Below are experts of layer 3 (counted from 0) of a mixture-of-experts language model. Rows are named router (the router's row for the expert), up (a neuron's input weights, with its number), down (a neuron's output weights, with its number) and show model dimensions 96-191. Each number is 128 + 32 x the weight over its row's rms, rounded and kept within 0 to 255. Numbers have three digits each.
Before each expert's rows: a language model's description of what the expert responds to; "mostly gets" lists some tokens that are sent to it at least half of the time. This comes from a sample of Wikipedia text that the model never trained on.

# expert 9
Noun heads and possessive marks. Possessive apostrophes and closing parentheses, plus institution and sport nouns like University, School, team, film, game, player, medal.
mostly gets: " film", " University", " team", " School", " km", " school"
router:086115133151128112068118153101112151125122174123113130146157071128142137099190066135164084098134108104176130061127157072071152144080090153132165086145108147133110132078100148173054123151083131127077123163093161110088149168122122060080129161115107126177102185173151095182188117161104111112
up5:127127101115163134157122135065090051128141169122146160130117105098134115113149036139163154128147101076168170100124123111119124070092189146118128121153134059112125112144123098162119123120053115128162140098062130119178162106134121151178129155123133130158189125137096131111130127166072103130
down5:111210080101189118121133047134123071129096202095171115131132152138119123115135135084174119089119076111144109132094125101142120118135120117124116121124081063135090143127208140152118151219124150136128089119128103165141138046134086144123165149141131130069119127182129095146120127150071139124
up6:129134148125158089106104141063097125086124124114109129160095130147127108186131142110146072152122118097139193131123065164113191079085156115115082111124088151123109141119128131185177141097173117131100167143176153110144171146164126101155187120152111126113131121126187139163115109121121200129
down6:106141134095088125132117127123127135131119150114166070117134095142094117111104105115171168075133176181186094147127112126119142195107123097132107183125163132162121110131194091125150130129066147150137065111096135077114095131116135135163144134087143105129130124066129070125119146095151040141
up7:113121133130049121112223063169071209124094110085143128130147132104135111126092135146141065185118136095053127141147131090148113122096124068129125108104127071131134115145162125109068204132163139104131086164124139072185170128179087110176217122092132110160183056154142152121107144074129072127
down7:102109131115135132126162137130085222133172095119082105115098154104076110114112141069048111145108130137047133111169126106119123123105153137145069102171121140149160136121108115084186143114130165171133196143126141122159154117136065064147135117127181189101107131136159119104098129126105125147
up8:208176110138129121127125128182111134142139147176104125122189123077141126107093096158107117129142091168187182206180119076126114120135124114089028098149134097105194135058123127179120061090088112144121128126131095089124121223045100087142155151149143138092151129143182187134125122128130105151
down8:059121130199196103114131121213246098128077186159094144124147188127158093138064131133153099126109137127156197142105102145128102129109118152180086179160106133129063128128137199128130162104158125161118107146125110128117146152146090117128131171117159130102123128129099183143127165093139141156
up9:054118133174172106104132039084114136119109052011106151128094128123142155113129105132134048119160109127124077107136120129126151120135097136117125152129082126079102074140126122161141125109141129137124094074210129135124036082123160151045133115102099087128092174150135152148160071092130128156
down9:185132029100165134161082139129139129120129092137103126115135126142190115112155192122082106123125129119134155142096083231084172145111125158141124090134133120176167081098129165164148212127143109150145129132079097167157100127164159233105135139159196143143134170083163152161118137122155068124
up10:120136089138079091159110077163113101154119146129139179132109203059125142126131120157148104133099140075125241133120133082070128127183162127113133101136046134111067131133107221133163111086128087154115122113169124155095130127118082072100215126115071116091104142118179132077126132115133093144
down10:164066128104119128133102124146071070113128105132152174142131118095129093115102127145088077158152131155130065134175136090125106193137137170096135122111139172099130090174125127132138109142105132145152147138144137115157158078175137107108185148104130133159126143012093120116082148128154107145
up11:156155126112092138127117104111098125168163116132128124136148121130185162087098124099115160120077093127116169095129172142039046118214074086118169100083109116176154199129182179182132127141216184135119131105145111131102175055109130096129167134113155144053190101129158140136177126088127097175
down11:105135060143072150163148192088121140136115149139158111117110129126119102162142123134126129146168136072147135153179118121138091130162095124139091114145121113167110104126152131124088050119149036078131133181129131138201128190145109089107128162138129198121130138079160135114135140128134056110
up12:140181173114114131101138129164113125105148146122119143140146158131143146093152130128112127184132197120145100098091116133127154096128160189103185133111186118127189088108121200123159174083150089125158168117131142122093148138105128185095165080130156161152088204151127128176055177174117106158
down12:219119201082104129114097162189191111120143187138068161122124133092106190132185105137172142133128118134165121106133117121151120123157115133161079092130183123132184075188094138111087123116151122145180127099113166128067195129152114132083202140127124077127163130130099129121070109147133065060
up13:150139132135111159160133135100123172082181139105102148114133196121139125134094126111146139132147031105113155100086135090124191140182191169122156127145150120171150183132114117132137129179110121163141141152117138143160123123108091222148122141141129102190129129105140075136180137104127130142
down13:132084153147113128138122147090145145143091163124142129066156144067051183149102132205125118131103182182107142128159098122123204128140124107189111150145180163132121119144100113128202101142127147129127126091105185128125088183145116177066128152136070135170139113134147045115111058058142136133
up14:092128185174092125109127071133089135133104167105144054161092105129133153129115099097167151129146118124211146075124128147128106156074152138122094063163172121181128110112066108144070044134053101151052128134129115115058160127139120143113135191126124089094081133132123096160151078194202148103
down14:052099020129150070199118131123110156152153123103091118072134082097184127157129144158101131129106114129127130122161126114135108140097142147134116148047103086062159139151154143137084158153209152127125112123162115153075129141170129160109121141109087097078137129100140155135190168129135133171

# expert 14
Prepositions. Prepositions after verbs or nouns in running text, mostly of, in, by, with, on, also over and out of.
mostly gets: " in", " of", " by", " with", " on", " for"
router:169119098088108122150147110091122147160144179179149154135162099176163130118078135108060191107126149162174109131119144176133099081092150084120123210126175126150110138157210124089103170089104148152131182108101137092094160086131212141149140097142124098173192062092134115115075111112113139086
up0:183134143142124073080140126062110088096126145115139150120127122148146115109078120128114134119137149128140107109086089127151134143132139228098137136100113082131075114126155153091122176082153127147084128122125110133157090165126163150098125133151155095212110126125069100097131147127087127103
down0:120111179122122071117082122127137073129112085081121128138124151132125177047138115137159051119126134104062102119121205135130114084154112164160131166152138146101132091105092194153112140131089076072114124155047112138145137127094127104145171125140121110142100118130130099133149125168110193083
up1:125173124118148118120041126129137199144118133131145119073087105188169154109097201144157183167115103153161172165133127068110110152165128133130186077164093127104102167201080091133075174140106111165113071134113124127130055131093094128111124121133110126128143209106126160133129217175124144141
down1:158166143137212176031130167134160128081118110155148093142104128163112126145156076107146095111096094106117184127158175122077128099121183075154135124177104101133146138128152195158155132132084119123134142121109090119143155143153137099063158116095142110103153125116123072146134139073097132083
up2:135192165081116116119118093104151188173103120077124145087134163114138154127180083150170123125178143211101129127143122133123130121064145101128143143143134104134106165126067130137158146126152124151112198148117061132127135100180138134069157139135136130096153144112139110113118099127122063117
down2:139116146190137151145142141130130092186118093123125155124193113203126136158113102118130180126126084119124144112160136119135217128061146093130174131145111160119100145118161166124164131073082133177163143063121176164083106164129158149121193131119122128144118132122181167131137172101113120153
up3:072173122117093121159168166152148132112128208109139098045131143209117155082131055124123144129179123143082072222139134121119160150054061141128134134099211190081101127128125154151122092143157099134152120125059092173137157076128137163104161126149127099108127144075160177111056102115093127126
down3:096171128104130129173107122056207075170148162119093058165075172177125135134123131145136168130130116121104113101076112145118119156117126109144135100115073110103125133196133125127151157131101159179049142168109183118151117092119144099116092095084142129157126133126131188114048156119132096107
up4:135133126113145118105116079041140113147124106176108151115113104151151125147092128106134110183103196130136125127086101134051080067177078130117126135160127114117075199100086145109119085123121183160109130113115178110115153133150126140122142139130166119081077154129146167171068166036103143144
down4:142145124138081134140154174097128133203122191124157139130160072135155116122066131127114073101170104151210157129125206145111120128122115110050146130165189127110094142140092061213129204126148169166122168124131139123119129128184121133082060192142121093155114122120164137137088128135147034128
up5:134098126117147108068156127133216211133063106083161114144162063128119138179135134126106131146095119105145137127099217204123146128115149139136113145217121159159148127135115083128096136122103168094094145157101143145133149129217085115117041101148106130111120143093110068115105119123145133142
down5:133146108153111137192110142126092145126128132114166137170067113081159115143104148187138113152071156220106108111088119109157108143125113125115159120109129128138096139084119143084129114128149067127105126201129109171126122129121105122124168069121129081131193154100113140130159045121115186139
up6:140132085182159125111149099089124040127150089131157127115127103114118134102127123180101112133070115195192136108137135183166120153085101129185127130115140119164178131136120135125113132139143149123116182094157126056106097091193220135116097126123125117105128129134129130134103110116125180186
down6:102064121172134081192144105149120128126127094094097134119127135130159113133129150096128128130106140163129087187092042156101169164097153203142156140105132135130064120122093137143129092191130095157166111144182084130153128102147141144076135128184126122095112210082137153142062170128157101184
up7:131108128051111125055132172142121104165130122128178142130118126125096121138100104138151128121109135109144139141135158171108163127124126160051175142143117094136093117130085156131131077141142134133133171125191109130038127097153152128183093138125138159135136102137094077102119065081125091091
down7:123130149128122140090077153126136136124154079040077118188134117142135130148125143183123114129046130117072127115091143097106139137154101132148206127137209128167156142040094141118206137071161153128165123091133134142143123083135129126135145087152094149123083099132128117140132169091163106110
up8:116133073087191132119137128138093123123141148115157136096136172147131126170179095103093137114157125092133155120056127165127159117135128072093120130102132092121088120115159116145117148135112140113135142209118131157140185132133130075196086095176164179122125165134160157147124126101076178159
down8:156137152172125130178204135138188137124114151147095173151199162111096146113156157115144092138138159071070124130242137098191196111142126186127085117088084105153112163159096136169121160125099123093067110186073153124144092082089154174139129142144128137056162125147132118107088107086119116066
up9:207084077120111071105153123119072148080168107126129221095060117198104132120148137086141111130128122072136065125123175162147101134148126151112127127131178124136194089105135150155122106154131140159150123158139103148165126068116184146109175128161094124170138072130091086102083152091135200176
down9:204114098070151125177060172165210132136139120142106062104154136179146128122061106174078137134079137096147090131040137182121151163209084169143089123142130122156122126156110076120129138047123133128033114166088186126108106147110150111117154098059127115135088138088115151126185124159048096157

# expert 16
Proper name parts. Parts of person, place and organization names, such as New, John, British, Harv-ard, and initials like J. with periods.
mostly gets: " New", " John", " American", " York", " England", "ford"
router:216101161141143154133140112134098193088184083184155124159169083111210158183099143148120104121187068124058173126120157100130095150178118079104110125137118108128123078081140150094136149171136102170107180159150160122111175132171150169129127161137115130116151117179044138124079137139125137103
up0:148148130195115124108203135122119115126095160115136075125134115126070119135098154053124152152103186132089171095063152140126129053161112139110131131121141101151152128119207084134159158142119122128091116160129105147097064121172184142134112149141150159095165084170112212119134109144187092197
down0:182129111144124128100118112145038130161128126132141116097112119119132125119047105154113151115177195090026126121171134120178125129148131111219177130153122131129130151125158082183121132104125131116125092124159159100136146147120201132135156228138105139090126125151095132087136111118125122138
up1:147129165146112193096109127125090107121091148132175161139124126120198176169085134142128142148112123174098128163124089127116159087125123116051071110156144145123179083026096183115025199134119154169104127121219128171163132155147131108139076048170148160135128203151126134125143127131144122183
down1:129124098124098105152184125126127134161107067179145189068118156059113158126150119162137129149103132134098140143112138128096091183083118136089090153109087141113157163207114109118125115088073145129160129128134034125127197115028193141126160114098110134070110130192119104170109129070124126167
up2:127102126134133149108130137175106159107130088159122109160099118130101216136133151147127105119166135096130149145100092150086137126156173130143117126131161131117061099184107152193092094154115159123120139125135143104174163078128149145007118072175091162093085086182118069128141160110113139079
down2:067150149081152125186147199111121159074122134105147210128127141111117103189145197157162127106030129072127163126163142125111117135146184131116125143116073118125123145132118142086142151089050079145096163136117073100079103125159144118140124093125131110131157153130172109124053149134180116122
up3:126129137132093140099151094124138104066121131123144151173076083134189132163134128124138183168132122159130123102132178100083170071132126096153123088121062157113199140063121134112108095090075156191149151131143131133107138150124134138171136131029033087132113132139184126127125179159205106129
down3:180128120108105120166102142129142114128096128117101134093150093129097062112181056161155164078109140068104132171103136151159098094137145123103170130082110079112110141146110070102072128054101111145125176136132116095131157128132085134136137074103231094126124122137043126133160169074148186097
up4:134062161081182152116132099129131120120140074115129100138150100114133096140138133016063155148151139163114154101154117126132153145139167121131127157102212053103110114065127131090028098126171117142078127094132114128082135130076161222095087152127135103127099172084101133092134110131152111121
down4:123083097171136184147118130143169138105149125207187123136133106054099057091096181169126084086128117120070132159087128121116142133127131103125122130128095114138175180133125135128098068163056128125139122121125139123152099172150101067141087147107068101123219088120110127114191120097121135104
up5:157123116155118128143154121136164182172110151142126196149128176133106162139130169118115095088126079125180144137130092105132151126113100125131129129100127138087098155155129064146119109133147131148139105074141098056156104135059159105123099128126104139080159070124145139092134132124089099117
down5:099129143098100140123126122162141060129135129117162116105177151080203110121120084224104101082115133146164145109160112085140125152131118085098119109131096072063129125174116144123101084133119065091188113202101094155134133104140109122092130139102126090134129180170131100132107182131123125126
up6:137075112119124134184130133056126170121109131143132096108148120224132163168113139120141121123187125153074122131123150164199113072170126139114152114087106113091179082132107129130138129175103130197114129200169183135133070132202190134075094113164109120135158133176230144171153104160102098129
down6:164126137105188195074108145092141098171097120118138126141171078134126148147152150043120125101065129144159173137127105157178125143047083143130180122086106173036073104165141119096123185077109153104085113113148175120129164121023157133120113115117113156089119122128182146147127142144077141127
up7:190104136125133110147078127154141109152131048130132102129148110122122113135098090122203114129150145147182140135125113214143107129131187096119116134090174152172128175163068159113119177182134144129109124126111122117155166139170078136163232089118129110134198151100130133214138162135128126075
down7:054129082170120135113143186165140120106137208109167120126162108126158082128124159178150086119102183117124124129126129229137143111141167133149101176102135179112117110128128156127164113189112111146158110136082107131111139097141128097118098142095121165112123106126075123146086118144108133113
up8:149170163159147152062137125117150105027131119151131211144159150093159111146113154155122086137110057118102156155108187105116115117138115140147118127129134073132087046161134137120085124156123121086162133169090095176127117124137127112126122167134131090175120159033162127133121171123167133114
down8:128147205105125150121138096174114126151170129158078162124170170113151113138166164132114133109123053131108191067111181180111151132144136083116133141153139137161129152112127130113133161130111101122183173117151135127138096135206130047138131130175150082106071132125104130057129140081128093114
up9:202142157177096170146149124182141122106167134152121177146098180145134146118134136148129147103146097129142147153113131180131080161171172073167129129120056076151142117141129102120126150189133143128104189144179129146127125180126135128138135154144115162091121132125099162161130157062011127139
down9:199149144174140101132131135083138176090137127160111129085152110131138156100145129161133136129155225125133128125157110126168168174197127163172114085081129111139116137142124143074116171143114123123114170195154117177077124154105161148124129127072111130115119132070127180105138189109111075138